From a checkpoint of a small mixture-of-experts model trained on Wikipedia: 64 experts in each of 14 layers.
Below are experts of layer 12 (counted from 0) of a mixture-of-experts language model. Rows are named router (the router's row for the expert), gate (a neuron's input weights, with its number), up (a neuron's input weights, with its number), down (a neuron's output weights, with its number) and show model dimensions 192-239. Each number is 128 + 32 x the weight over its row's rms, rounded and kept within 0 to 255. Numbers have three digits each.
After each expert's rows: "raises" lists some tokens whose logits its average output raises strongly, later layers aside. This comes from a sample of Wikipedia text that the model never trained on.

# expert 7
router:114130108130186115100175105161133156167164078181195144121155140176131149125114100137097161100142151125089087141152092120094154126095114102133156
gate0:147117155087162101200167108150180148128123083069121142119140098134124139066138147076113123129129180131144070154135219122127099103161120142114130
up0:096135139190107135123151154154052114146123116135165068114121130175154093177101114098140108098130166167115180124094117160115136163174141171181048
down0:108159109134045162134128120098089171126159157157152131152108139191178148133089143063094154131168131133131113085103172109121164062093126125087161
gate1:122079150098134072063139127166159144136081118145168180077188112118156142159180098131100190078138130119119123147135144209112102116132127143146143
up1:127215107116164145160131113111159148085162106177100139163211112098117164172164102162171129103143144099136144167071140175150106071124149148150156
down1:125190111077182185118173154100178135153114141104140108113103118191065136156145110095138103183156133110107106094195126145112144104105122166187162
gate2:108103121170156115115153113152122138170096080149158159183149148100082171112110110181099091164103127131116143077195109119090093136098148109076046
up2:169114119099157150139162091156115152103144166175089140170126107158167117096107151125184125113176165160173112107089149124118130116116130144089165
down2:109123149083136166081165071119118066099153101117118190085175096125168135156148167159210149132125126129151180075107168186125098139115088159185108
gate3:130126132143146126108157146141112145154086139123136106103166108159173109175131119098074084150150201150121159117105140113083126102076051183147171
up3:082151102136071151103088149118178141137095094126108124123174146095178156170071129046128109131074156114158113141120233164189105118102089141154109
down3:063150047132155127184184145121072114113091142104114097107135104105168151184158119130110094075091107208092181100175096092124152148112059107121082
raises: "y", "less", "er", "en", "ier"

# expert 14
router:161144102139083129184154145079127126188129141082104163139084144148127126038100119124143160167133105133159171118137092129107071225150111101159135
gate0:130133083068126174174145055081084125128112141099069142088127104149183120109180106104130136125137183120120113071137136159118133145118149141130110
up0:142143176085132110079162113115127172101128150144068112169121102147153154104128112110111125107159103170090139098143130136094163183145130181142133
down0:086162118149129163189144112109105134189092120183107116134128186168127140100161110153133127145079150138150161197141126124128124231170139164153133
gate1:129170122087082161161147199182136129144120176103074166179128170108159115075067145076171124110098115109115103136104163119177098128098146170189117
up1:106118047153141181136116051139123154105182162142133094183136095144123086142165119158192167185074114077144156121098145188115163111172128073071130
down1:122134099136110151120140174136191122176129144140197095091064136137153101132048139137065123145116122145169087109151100139111091158131143106155231
gate2:133126185138109145190148162119068136121139099134143095139158154103146079115157129145129129123137140115088088064106168113123150166156103138148142
up2:131141178142120155177098138139055138115136113143149083169169121105149066096136130149153133137131137101087114077111132118114144198166100120136157
down2:097064083065079159128168101125095101087107138155147107145120056111133142131175113164094155188137184137116136172147128110142130100111099163113148
gate3:165166182081113132145157077198100115128145101118132061200126117080181113115181072130160152127081165100156155117138121105100114134131127138147169
up3:105084070157140107111100168107183107125127106125131184081110109156114144111063205151093085166142104125102121113084146159131138119104149105115093
down3:115139112132091133130094109126069122141104138130137134149146085132139054130125112144101193118115125130087166101119140106105107053138128123116112
raises: "F", "L", "O", "B", "V", "M"

# expert 23
router:175123047163159064100143127105124186110134226090143152107123150141106148118157074099092095119148123100132118171146059139115137153134105189165115
gate0:109086172140126166154091094141154110166073138136149160081120135140141101161161105154128141105143046148084140084141100121143075092189119110143079
up0:112097201125136159124119108148150139163107117122166112113124166157137125137154113126132138136133079133129123082076071150139074094211135112139074
down0:135127123143116138142131117102105102089138099115091091169159123086136159082142148093114059154124164121126156168108171107108085209131105156114110
gate1:147141100147139103137181141070149087133152156113098063109165132163154072117101144067159129110102087127140123168166073141158142097162153144112091
up1:139139108135134108154207162099179106155169093123107120098107119125079061131137148094178122193092099140125131095170043106152143092235141103111128
down1:102101112183073149203161131105163134125082147100181165105146067113145175147146108140083131155165084174128127064131159127162164126108072127117085
gate2:154139171192128112048077135103084121134158116104128115081144112136147097196114069113094068099187122120125140114160111152127194032136147070137149
up2:101092165189084120122139165124114084218107138106110144108117130103103128124138137124143072152124122120090134088115138173150120089179123047159164
down2:133194106167193107160131145109149167114176152071167089110140097121116145155097119109143153144115147150110142137175134119098103113136130166125118
gate3:138152147162169116126144165127123142117138064133155194173091103112116106094127086081142158083189071111119124129119129121086129151107115122100085
up3:152083090136095212167177118126134107145093145122099077149061118151099136111143173141176059106130131126152132134146149141117172177132115129106152
down3:208079099119119170099138071146165161136157169182147151127066170103104135111169129147135145124104078080207123083125101125113142136145095127095151
raises: " ", "ter", "a"

# expert 18
router:157110116108095132132092199136138166136157130137131134117157136135141104097153157123109173117091142163131115113181141114167156154148063178139110
gate0:157103090018082133056135100120208149148127124117178147123055123164146059154112153152157163131131166106093140111086103130121088168103113115150106
up0:132074131146159114127175177103140100164126070114126151138166163179153108095131065128135132143150136123099085135126109140106140171126103076110133
down0:124111135163119059118118133230097107115107138114150150109088176140145138152134130143100172142169090134081117128121154154092172148037156143098108
gate1:159110147117143048129133141129158147137130136069130115090138118130125118158130121073173111111150140116147154072185051103196099075143106124185186
up1:150113084158214149146112137112112151151093083128132059137143112146147117121107147140084087136113111174108139161097186135127191140054140130098076
down1:102084144184128167111156126155157109134198115157133116179138108127093077115161151173108096147178132066130151121194127128114172155122135137137102
gate2:159107074157122150189197142103122101137166101089071129182142144091138118137087077131106113117096136088140162184127131200142157080157104202125108
up2:123144073156113141102090110159122099154132193143052104136142147054091143164138094123072148070148090137173109089092123146148111131159159086192110
down2:080100129110111158090071136155075097072130130123094030136130139103108129175147112159142122116168083140121145104142125100204110187131166108163124
gate3:183112145143150118120123096120182117135119148150086114133133162151101149106055122134100133096124166202111177154109154102108112083112134152184116
up3:071080156157110170075137130125106155086130173080120128110152071118120147139121192148149125139109121095099150130193076132128142093122161181053202
down3:074071100111134132134105062093120141147159108102148154095070122103173136146113172105131150144137133092145164110092130116113149129156122163132084
raises: "is", "are", " |", "eter"

# expert 0
router:128193151134177125140143110121081187093104049110136174119106088159127163146129117115097095101086110146118082099093173125068207186191102072121114
gate0:110161114111110101195083112073135153122084189104159165113154116112131177116140076153100162123194150153146129148112101112140126108133135085099135
up0:118127150097134133091095136122161099115123106128093157079137146135170117156105098146124113104088116105138178126135162116167184144086081134132229
down0:159123125131130093134112127157131125147047127140130084056074093115089204107127133182131145164143119154181138171126149108144148177159123140174119
gate1:149152122156150093133116167083120142098094085104152163101116154084168086094121167092100091138082069131121086183121128185168137137143174142115181
up1:109083178120137101061178125133145116102129169163091149132139119161181157086126164083131117151123130131095064107117087071093156138101105109112060
down1:156139126139137125090136195138139132142152171188126130137151120101178123170141123121152113043112124130111123086125108155114136119085176120075110
gate2:126141125145107123187144089105168187122082094103086120133176100152108161091178083171109187124180129124091190095115048171140087162135119055143136
up2:112116105136154141121138157169119070130201194145173091121059116090134094171087156085177065141097127115143115190123196112138173092152137226105108
down2:137164162165124141168160098118102117145136122122155139125095138128139204090111067155109098101106080089156134069144137100173155167057145110121140
gate3:132086123146110201117215106113124119087077078078135101082046040126101095129103137143170142128163146185120117161110145176144087097084117118117122
up3:165168102068160131104082186092123176136117089190129116143202112114133175107079158109090177129088143085105174143186160099099114086158120157151112
down3:107151129160081095180188124097128077139154113120124088084083129184036109140157142162099101151161142117106156104113169180151112102092090092113103
raises: " in", ",", "ed", " "

# expert 37
router:134218163149120106128103165171126185115146151153089104115106137128037155111073170127069100115135082167205110081121171184145108113138121106124144
gate0:165152119079138200142136133117087094114203112165167090139143131194137141085108131076159157151106154112158187161137167086162126131093112104115130
up0:136106131160052173117123076070123105122144152154120059128085147110112106132103082152143123118140106164151125183119182066027057161130093130118099
down0:195137189109133120134174119186153186146153095072128182069094107061137037150141134142100135133142144135079135141123140094080134143132112126100118
gate1:158095088145077140110112148153152097198130126139144056132146178095075107112107144084119104101108149129110166139117142120161103101185129132118174
up1:143138100148117108149039153139150133181096145140131066159184128085157134106144173123135071111121181141125146117122116148105115139130112140105132
down1:124093093105128161156171122093123165118153100084170132141154125138143153117175100151163089144111144157100120114135162144160108190127108132126158
gate2:115122191089085089150164153124181135080146128157101125152214128090098207100115114079157166128134121141171088140110124180132041112139080157170136
up2:119125130143125125111115144171160138153145138134113107059082138158100119171157197157101172123124155101080106153146078119146169097130164125143148
down2:114173147147120110111085173152140168085138153094132095084149070187101093145129175158110118160115142090151102123111131136149176065142093099157127
gate3:143161122092143126171084120165200121073136130163089191156122176116141156075076130114170150121136163105146161174138103114196142157121070105180166
up3:141132121137153128140107117169155165105153094130133175106046123096193099109107185112108144102082111141168140103130173099171149106132145067137156
down3:136127195168105147194175114124178146148124145147106112085203112162174177132112147114176178120182178168091120104174114113106137125111117137125092
raises: " so", " following", " to", " especially", " or"

# expert 43
router:197110075120151130115089102164119113162093182061167091171130093095175139142112122133129145063164167117114145159172117132135119173084128153065100
gate0:149102083113197148130167160093099145139130097133092100155115161078187106095114165115085131138141131125185093090209133105118104128117158177125176
up0:087162078092097128121124117154145148093093133125126139094102170102082143096131171091112162113107070130142179158117095183108128120137198132143150
down0:139091151150081102144136068095167161108086120122110063118155178129079167121131158110126119119127142148161133103133115175116157153176137186053086
gate1:099119132142157119152128126129136105102113120147100104097155174175143097184148086100120129133138099159112164129080104152072144144176132166125111
up1:134143173058142127119137105098052113157177065121113151112077146137119117149098133092129175136121147123110118141105117112140137157050144154108080
down1:128143122133119136102148089072110116125172143160120145090128110154141159185092158177170172154144147148112096148110141225130139105142122153131099
gate2:223147178157138100170077111096182184169130155139125106071023167090118126133159090107125135070119179106122164121138185067148128135134120146106151
up2:174137139179137106174129119096162138136093207055164163137056191100117130111092174086139097113138154103147157084139132079138109109108096139123139
down2:070092122139153127115111118074164106151054171075115134130173030164126095099088150095108152099130159159093092126161114070074129147159038111205158
gate3:112101119143104131155144091141102080079074122092146139103074135111159159173126144131149180114102102094128116129128139102090091126104153137130165
up3:134128084154137047154103142187146117059130129133123191169104126117118139127138138159132140111106116056172093155081137087076115076133179140154153
down3:158143142096134124133161170158092131122166111131089185138102139157118131079089086106160106104101077076160136172157101129162203177153138146085140
raises: "v", "ve", "st", "vin", "un", "van"

# expert 27
router:132162080100143143121102129141076083171075143118142088203120156135135149112070123159125153089181128135086151197053095134185152150128105214097147
gate0:132029141128119146144134110139130122165173183114150092144125141145157158188145104135105106094124161131161112143193106163156100249127132105108066
up0:127202162109203109113129188143115135131142093158131132126061125116111106122105174167170121129120095129068107103146108121148150098101119177106187
down0:087064164121134160116140088122079081131175137110113128108145186120197140143160180150170123169084120154134160199105135127162110109140135127136173
gate1:154134119139136099152127125134046211109150169138135128160148082087130183126070151083131168181169115092131195124107116127101110140185107143187155
up1:174128130156075164074052151150110118144157163073082157074149105094123128094149102130222133133110132115144133119110128131097123144177138150079163
down1:079159162164108171169089116118088050131089108134175133127147106084134161114111172129170126081102133085171110124141150147114191068163134096137139
gate2:171105152094119147096171125148123135156128089156139122132127128146157168142134146163169122078108138181052133136181094105163171187116129168074119
up2:092163132129118150141120107114147121088138138107167200116159167139090109153146114133153111114188105079203173088101151086108148113138140103177126
down2:081125133117133137101097076174126103141171145166104134152126168095127116130177135108126145068171140199099120147105144163141119106089101158208102
gate3:146085139094219123160104114156185068164092153090111149174143169165119102136182108129144197141098161128121120128111134149185145117117166074130151
up3:135071146111222098138110173177195068196099159115142171134142146192134117114167116127147164135084123136136124122113103130186148102130144095137118
down3:117150120116130129200157106112159138164128145092153123103091126041158133112167138133107154104150146098081109103117140099066118093082079225168115
raises: "ie", ".", "on"

# expert 15
router:124133140102127100155185157150187119183142156126115085161162123156169125163134122114151097159119134194166129133175146127154099179129128101118132
gate0:121131151140112154056096089094167114164112108134087083111136122108131115107181122138109125141118145123150104098175104140099034131113152101136101
up0:078138120133113155059123072073163113150073089134038093083125144091148107060138120076121112111115142083139091071163123200102088110132150167117095
down0:173121113120140130180146165120106165129141169149136172140141084195078077120102107164156110100122154118130138078158115124124100164102087104189134
gate1:159170117142148157130115108122117107179117087110087114142096148114168139190135140081132134099093148107073124159155159142157076138097111205060160
up1:106145119117139171166135095113168128153172103095104092158086142128099143170236127155134102114138132110101111152110152158110122151070054126093148
down1:154100066151102114189144156074074068195119107080100132120102158170140167121174116146114162100097139139178115098177152116140124166107095135073192
gate2:148063176132103142131115125124159110136083104081152135117131086124152106172110123156180188154205154081110155123172127114187064111136077086133151
up2:123156077149155110137121136093104159131168133185136139089129174110104119084165142147099103120102064195123097122096135146083142171099153190135127
down2:200161102117093126138094125134136146123132105170128101046114162075123120150072109132115204136125087114133188119122077076191148062111130146122108
gate3:087182170126136097114140095134091156174117070102133128152117125093142088172091131095082134089105099137174163128162125117151089147167150096101073
up3:117164166182117115114147087187201161148168062137126190195162157167138164120082163124105153116143139177184104102085149152155123089134194159138100
down3:097109121117136138122128166122129105101151131109181135147157173182101143087111119187158131083112104101084115165170202122146094099104154121118151
raises: "ate", "-d", "-"

# expert 21
router:122097136172168103124153113155181053037114138151137151119141165162091131141115146146114104149171073153131207143136100136149114072144102116117108
gate0:102136093143112142105118123168091159111070071114161137165124138110110162117090059114167150207126072184130137107081157120136087108152124037172144
up0:125099094110124064159130072154148070164107193120103134171146104135130066141084162122093130132154117133168119150182068116114123177133173152104148
down0:119100161151137160147145110121152144143126081132158102155181131145083095164121147121108131060132103116158150053149115153126118155184116112150150
gate1:161157134160127098105122158129154159090136077098211191163105166109126145179148130107132062150110117058152123160154184075072085105106146048124105
up1:166175120170124113093106151148130127097108061081196169137092185107092133183140164127112055144135126079135109150132194072099068088122125088107109
down1:136132150153116139118150083128111130094150117094120133111126144119123137080159167113164106147130125062168144133113162108161128107138179133179197
gate2:154130098078138131090141109171118095121137088215099089097091161156112106160136110165097165121101092069189118120142108128125124102183106112154075
up2:125132174219095146131115157096116136111146168080121121144163127070119145128118154109149054139166215119061152173131134139144127162080150119117159
down2:129081122108087137158137112121111097133153138118152110184165137154144122096094161136151167173120119108087119145079120116090086103160176054097129
gate3:115124170116165177102137129096103129104135141154127139082161142059058086058099130090167069119170157209141108119148123134101058176170148150142168
up3:127113098119114109178121158147122159112116144070113144209104103168192157172149125127118140124113062077122156148115093063166197111084113108131088
down3:177120106110097075118109152090120163199070105081071084117178105112170148168184093162124154125086120083167136109098103123085095133118134102112113
raises: " T", " L", " D", " W", " F", " St"

# expert 2
router:148079169081094140120127164136137130254129111160131127099121116117124109149216152138168125153128149099179161150086119129125157207136088147121136
gate0:171154102124165152128105167168163142156159162128187109102120120167145133111110130157191181096114096135155131171156125084058152132100101136100051
up0:135173153139099047153087088133075102109078131153138113132151154072134102146119108116137119146178180163131142102107206131174136130142167140095117
down0:107100129154202104085118155108140155095123139112067081184105102094103066098086102163143072144066073099168104054139074099171121083153124157128087
gate1:193156118137110110127124171121139096095072099085170124072112160142137132157129118127114126108106110127156123083139101071132129098143074182168097
up1:133137099149150133120109128107117100105164088152151163105073114089198148124138141109131122085161098118116082171121122131164163122147122101109196
down1:184069162100113083105140132161096131142096108103097142113130155137166091157085155113132108144169146132137130104080195090165137214088162100124124
gate2:212087102105141157079109109122105101154145149060109112107154086158158128136123092111104129114130127131158142138152163130080085115163112124045119
up2:116170148113064102140100125129119103178125134142049091109140162131115138113129110075113119181100157128112103144138128097154031150113159122124055
down2:166125163083181139140117173140071135099131193169120120078118078096106109104175132159150087146087115073172071117122092078114144123081147110162119
gate3:165172179112122196118224110117158153175107193127120102111101113106141101071103104110109117139088117117190179100144131202122107150132089156061153
up3:148162155180193139119187123105198188102125178092168136137167118041114101131112136154114156111185121138185162127138124121158197092127056123159122
down3:114111117168176095138138159109176142076172109106141105161156164132123157223175176095096136131101148133107081154100169076057130107152123154082172
raises: " B", " M", " S"

# expert 33
router:090151095101120178128111192120134149119163129124138133155129126193119133082139167149087191073113116135089154076113101108179140147162096135096078
gate0:081111171164118196085096160116149132089118181127118109184127191161096146161118160138114167127055057155118058098150148121117094159146118116060152
up0:161109149157150173095129176133120075125108111170160105130087105167179085166065076141173096122117117129095131140153109188113149085132136135171120
down0:101114146140152135091112102176135090136176130138097173118115141130088139151126073184074134145158178112086177117104149163140157186137178154196137
gate1:148052116103107179127031132135112147135136097094079198118126132096105067078105126162083109102115157158129194107145147100123033121106152121151127
up1:102123118113119189124023142128075145137171139221084134188102103081132128118178157078142148086132200134147156166112178090110099186122132035109070
down1:165139123124093152133196123070090182109140142152140149170161094090104087102108148188159140136118158185155115150100141154082159123102135116116113
gate2:124123090134110089093049161140135181184166175107188173115152130139107141110144131114129114084174100111168141108139146111121172153131076095113134
up2:085158084119108113098157162139195177122170144142145159132149166146107118084107091123147141074176075083150168085096113127171127028160119109144139
down2:095163108181152131175173124101152123129109158186159144182201114143103080122104131128100030159130158164130064141117141082199148133158126129121142
gate3:130170101084133151166081152119082135125146101106175121092124168120083144149103110196136128142188173087065106085129120131181091152195126129099133
up3:195137115133096153169092151101138116146157216119143085140108155114110109137148123172175122107156098119084093107079120079052066143085166175167126
down3:138106171141169115135123082128117109053144087144133139091148123201154177091081117091154118094159119112129110146072201140137120108129120158118101
raises: "aces", "unt", "ow", "es", "ace", "ull"

# expert 44
router:148184126109170080086116103154099057083213132149130143153139180080106166138122104123149125123153096106072137133191160137140078073131113066144155
gate0:109178078137108128142112181154145149134148149105065129144136160124122143100084136125157169131119087118160127101121195112062190104124123104153107
up0:092118163097132113128134058132102121144107139170176135082133100106139066141180138161120079133121182111092121155150070145191081162118128215137162
down0:107129100125105096120215126116067151120140153173092174134121101110099145071159081104147144154117108155100119132099160153125108110160100093115144
gate1:166158102108064085163161096088095133145168100124053146151118097111138127130131131121120108101164120119149161080112065145139145071165110115119134
up1:179132076107173110138173092134146117150113046104116158133133126084137116106087142151147122118061116150148144111098094174149117144145121104070043
down1:135133165080134125073099187134110170152053166162183151099146180069202137123128119107175161145124123145096054124111107122154118094089167172121184
gate2:138101216167180097079094122117131113150105155173139154082100084111182147079127157156094130132103142150155073202129144051157127137177156099133161
up2:155142169166137085128095122170158092135103113115168129092110047107179188092162126171145150112129172193139134101079112141108120104130119103103141
down2:104183114159139155126115148115159135138117131139158188137079072181138154128128192091203194111127136188123062132162149101142036127140134129201186
gate3:212115084174083192178135101097132115123126172126170112141124146108148107075083096161157112118175096171157070131133094105153147120162096136199086
up3:038137219113138040061092120155140133125128081112093153107116143156122123164177174130149129136082142090130222139105168131103047120095141133050175
down3:122114142154117144160096114104119151114149089149176158150092164115081109151128135130110110155141108119114167110135115126129136149105190176227140
raises: " Re", " Bl", " Pe"

# expert 9
router:137118129136148147141122109140094062087091117181088119120149112126086103065055146110093122128077154123134139118090106121131092143155118167145138
gate0:102195158155132104136126147109131100134145076197081126127063169057115171165109187121120060105120165105115126190121055117114073130085166093086191
up0:134152153175123092125130103114092067140112085164093117096034143076129159163095157100129097117113150115119097164109074100103110123095137070093182
down0:112096141190073095154138137131098075118118153145140116136097120109079149132103099133145152124103146114154145110098131189072101137116105151146158
gate1:105132137154153130145143121162098090178110139115131124115113103130166135095120133092143105094136129154122144090075168130085163130165154150064109
up1:138079138117108144218134112192106171130130110121152111143105144133142113098095182111159100152076144101135150180093156110080107110168177155106118
down1:114169143140100138154130087132110168116131155090124088107107191186117122094104106151080142121169121078094149123150122162092157136123081121140086
gate2:167097083119142146091124088145124150109157141162090130018093174075140093096078153170160093180107103062122129176096162151090130119145090157151125
up2:073160164146107135172125153112138119147109119091152121237157066195113132146157114080087157088153163190129118076158114137177127144125167104103140
down2:133121079116105151105128212165060088176121131146177128120132181086162108084118125088149162148147100100113142134132151080139114115181134095099126
gate3:141107162174149150171142159100116193132136131127146142130187124098207101093093156106149099210089195108121093122139137100084071089124083185169145
up3:137099087107101092130152074091107118127186141100163127061063176113076128116151142081126176117150119065186137138070134176138128190067135124170144
down3:159156146066146126079123094125168094136105126115131127103079095151101129152111145104070161155093100125169115094149140144168114097090099101149109
raises: " Ke", " Y", " (", " Sh", " Ch", " T"

# expert 54
router:136083093161111050110143117172131104104090141101109087169172085134142122104066124163123151129134179157113190153147093129156173140085134172122086
gate0:147085083089163173176143121111109141128058088148070104113096118131152143121135081142153196110118143116123137171126115103144133158117118138080130
up0:127128089168195114134104169149174101178130111122107088115075132171185138137122136105144088097135094092162175150088085125106116118125127187114162
down0:104122132100145112117133102146161134147183143117095109102145117105137113109138164112152155151123162144134133097135118118123136105172159167116142
gate1:126145118119170130131085095133141121093164113079138105136107115180155127171118121126130141169105136182123112116147177073091133111142054140136093
up1:157137124152109061095153121128150172006136115117133112139074120083099101110168122138136088083115098183211160086113184136152141091161091116116150
down1:151083114119083092113111117159091099164118094153136131130091179112121148057143129108120109136144149157132186126210160137113132113135071082179102
gate2:099138101118217068110117145067163106120132055143123152119108102151118143092100175159147096113189130170132105165108154099161153184148144136105154
up2:117089183079160124148127071106110120150145108155116099147101126087144121186118102137116129190117113158092182145099073088174109152172080097138165
down2:091090148143112152096101112150125100163080105159108182088107091132114187096145176122162107172064178094115122126137151116129127142110123085144133
gate3:169104214078149123152154132121110099093214099128094109173145089170143113128055105116129131117121150109149126096113141082128108119177127124098111
up3:162112125106193059102116167149131162110120076074131135131161148142115107086132138118149124163099116106167133170072106101092182069149111105157092
down3:112128161108097141178075171139114162111076119058152044123121135129087101168142091109165128129090132156185162137123109119166108146178097190177088
raises: "id", "ak", "ou", "as", "n", "al"

# expert 19
router:155125188153173137111148139177140098086102128102087092141183147130106110112134132148156133077137140102168145148119136110172161079127060105173131
gate0:189122144151159085108127180149083117178168122155135085103091098137131161131138171157116128134111164111129123139199082120140172146188119140123089
up0:066109157111122137129132100107157163101123136144083164168112178152145130154135122113074130145146110158106115141041189098150063139128156144126169
down0:059085069094138187165128115131127132152112116153143170101130163109118189168143175166155102221103068130111142174101115127130011186064180133083125
gate1:127128134092127121117103123134153067126205074147069088141156197111147139069141135098113120125143114055124161097150165125107102088149149156115173
up1:151127141138168133105099062105128100151209080074133071109087114107079111193077201174150066099148121097128186109125122143110210097206079147067160
down1:139146116102159126183142163170117131064160134136154139108154141143127139177119158113149160118121118156085148156162104196143115199074094127110148
gate2:122159122131080154144134157091134171109090117081079104152176105116122150152136165119149091080103103195192200112125104065128148113154187078111105
up2:101156140141119101153092148160171185102170094126083130175186140101138116126147151169128073107102061095140185081135084093184115149181110135092116
down2:153097146121070139101156102093140122141105096096148146131127109130102095125186185104109126103105102132081159119149119115108165150111129113194093
gate3:156109109191126149112165121110095094111140177086139170101107123122156135115112137097101040129117144133111128100205132174101133103102130121104102
up3:185144145138101122143127154207187104155127169185076121126111110139137141116132092134140123156114173050158069115117106092165127148186081145139139
down3:105197076094104099086164137117123080165144148185109150130157083073179132097138133122069192145110078089130136173160103121112142104126085136076084
raises: " ", " N", " P", " La", " G", " L"

# expert 4
router:142104198128154130110134112155112062136063147197139101141108144114083158174071146143111122107160182147168156128099174150141157106138136149101132
gate0:086150192112188107116126168123137108080164113092111119113139144175135182124111129097130122169151095098140082136142124082133173099169133167164116
up0:147124122131083142188161090142141166199073150170153150160111070114166088135155106146128119131104149143129171157137103171081123186084122119127120
down0:146131135100095129172139150164158153175056102138107123154129099135105133161113096135100144145041110105121102154102130164161107105113107159051118
gate1:167152084145140142164161103099194111127080111162156124133109073169147059209110111181131104086157110089111192126169105126142100107125186119133141
up1:133141111171146136166142077071192136120051131153171106134105131187133085205114119180126128099133102083128201103138149118125120134142148120119100
down1:132077148097105105153058165144117141124114114109213105104121134203134104106101099153119161157141124185115127067119073119129162138181158135166104
gate2:172102142101180164093147144092081081128164101111093085134098138086127124077102101115156097111133167115118180116152095100116134136109161149101128
up2:107157148209109101177075177114181159097128140164141138137128164124111160139109136150097079184102106139089150145127189179149109133168095099122099
down2:146181146114097156112100087163104108176078139161128095143121086167086127138109087148056181090131129083168123109176102186113209140130105165135099
gate3:092121110126108134079064088111090130150116130115133082092151068128151151155174145123126102148082148092150091133094159154134165110124103144103130
up3:168139135137153124176188166154163126114166103133129151194120165133131148082066120128132156109158115173108168098174058105129082160127147109157131
down3:140121121149199148092121185098087126158119126208120098099144160132144144098089093125157124064090127107099144168119068137081124164141133148165112
raises: " |", " B", " D", " C", " Lu", " Z"

# expert 59
router:157123046128123102159116200128143148171170105121189113143170202108201128175112125110159069111127130142128113165115133059128166156148115224126105
gate0:116107144111084170124118149132140117094150121142155137104102126119108129158120090184193159095130114072076122076107101049113108139158156147163150
up0:104127156146139129099122097151163117151099146143139136120117146152108116109138090090140117114193179115158118222076164165133121140158072067125117
down0:132129084170093162078153073127140172129086180147133145100044165106139131129168141124091128117092106156221115104154161150155122125080142126110122
gate1:191163205149143112132146084094097134141151161106096163104128175119159158113122118179094134077130184097129126184128083118089126103149154143111120
up1:094106085117146149138130156099198079155102062124140117121112112134124106108135142099140136162136160143099088155131082125135118116080089073132132
down1:117129120162169160161098051120181092133097130173074086111136122123122157149167162117107095132092159031120107123147103160154104118091111042158147
gate2:143141153109143118103059183147064136157188145093072079150075120102118168192133151132108114146102165125109128111159122097152137166098124165071112
up2:125165125134105087133162109116143069121101166110086105158169174110147139083144153154156105120118093140122154101108102105109140141132100123206116
down2:135108105135144123149129119129143150123139180097140111183103135129078124120126154089172103081092108126074101135108120198136083150111161146082137
gate3:102140100112099132157174143145130183160091072158168121096113134053217089092087154143125166151154149123103155159149078151143131140152129115095162
up3:161083136171152147118147162182138086170151168116083123086120148114076136164123163127152129094113174152117117109148126134165145131097063148136137
down3:058120151092158103117136149112142049144155178164114081095092183173088155078188112189119067129115144091134064148137107135124075069146115141148100
raises: ".", "en", "el", "inc"

# expert 20
router:093177196107174154100108168126147098099129131101163136053162111157110126131112165135157098114118135119113076149097217116150211155148099087113136
gate0:125143120192084182151172132136147115130094215128133163140140129135091125123102121125132114112165116133142209100159112153124098128163126122100067
up0:089126121044104111089157118107100139146143193129118141125143103114056126162163147101146079156117192108102108098169129184137126102115111111096090
down0:116135149139111144145073202150137155187133068120132140105171122171106206102157180097110057071119099142164123168134161160113103137138144144120106
gate1:122185188176118169152168116104141128204155148090165176159208117152138091102078135172128090151136085153179102151120086163164125079130119093126125
up1:109148122123124149121167147101122134123153138093148088136106185122103161138106117079098187078150153039080071116139114178114087114105123118168132
down1:104130159113097097100118181139093122098147131097099069139128172172136124164106175091101130132114150111127145106103105086160158091173098156112082
gate2:061118121113094150121134102115135135153130139090160173082106095153170143124081095101155087076123101094118160051150098123120151124144098108167192
up2:182078160126096118112116121148151134090193094107129085113177088191150173127150118131120098130083143144108119102098107128177195158115142106101045
down2:094148136136146104124138173124104158111119125097135110059110153111066117107112118144131120173144139098114087108149061178189107102085161100159147
gate3:168150165118137181152093123113116076132136138113170153076139080100092170147161160086122178146141076124115144082138150082102147159155103151142152
up3:154125088134117125126112133114138156174192174122145125143130213139160129141164059198142154129178135094087132156097127113124205149168162140138123
down3:169120097110131177145125166100072133128088108134145149161156125182133059086065104116119121156104156115170121139142146182071096132143122149146168
raises: " in", " and", " after", " early", " over", " by"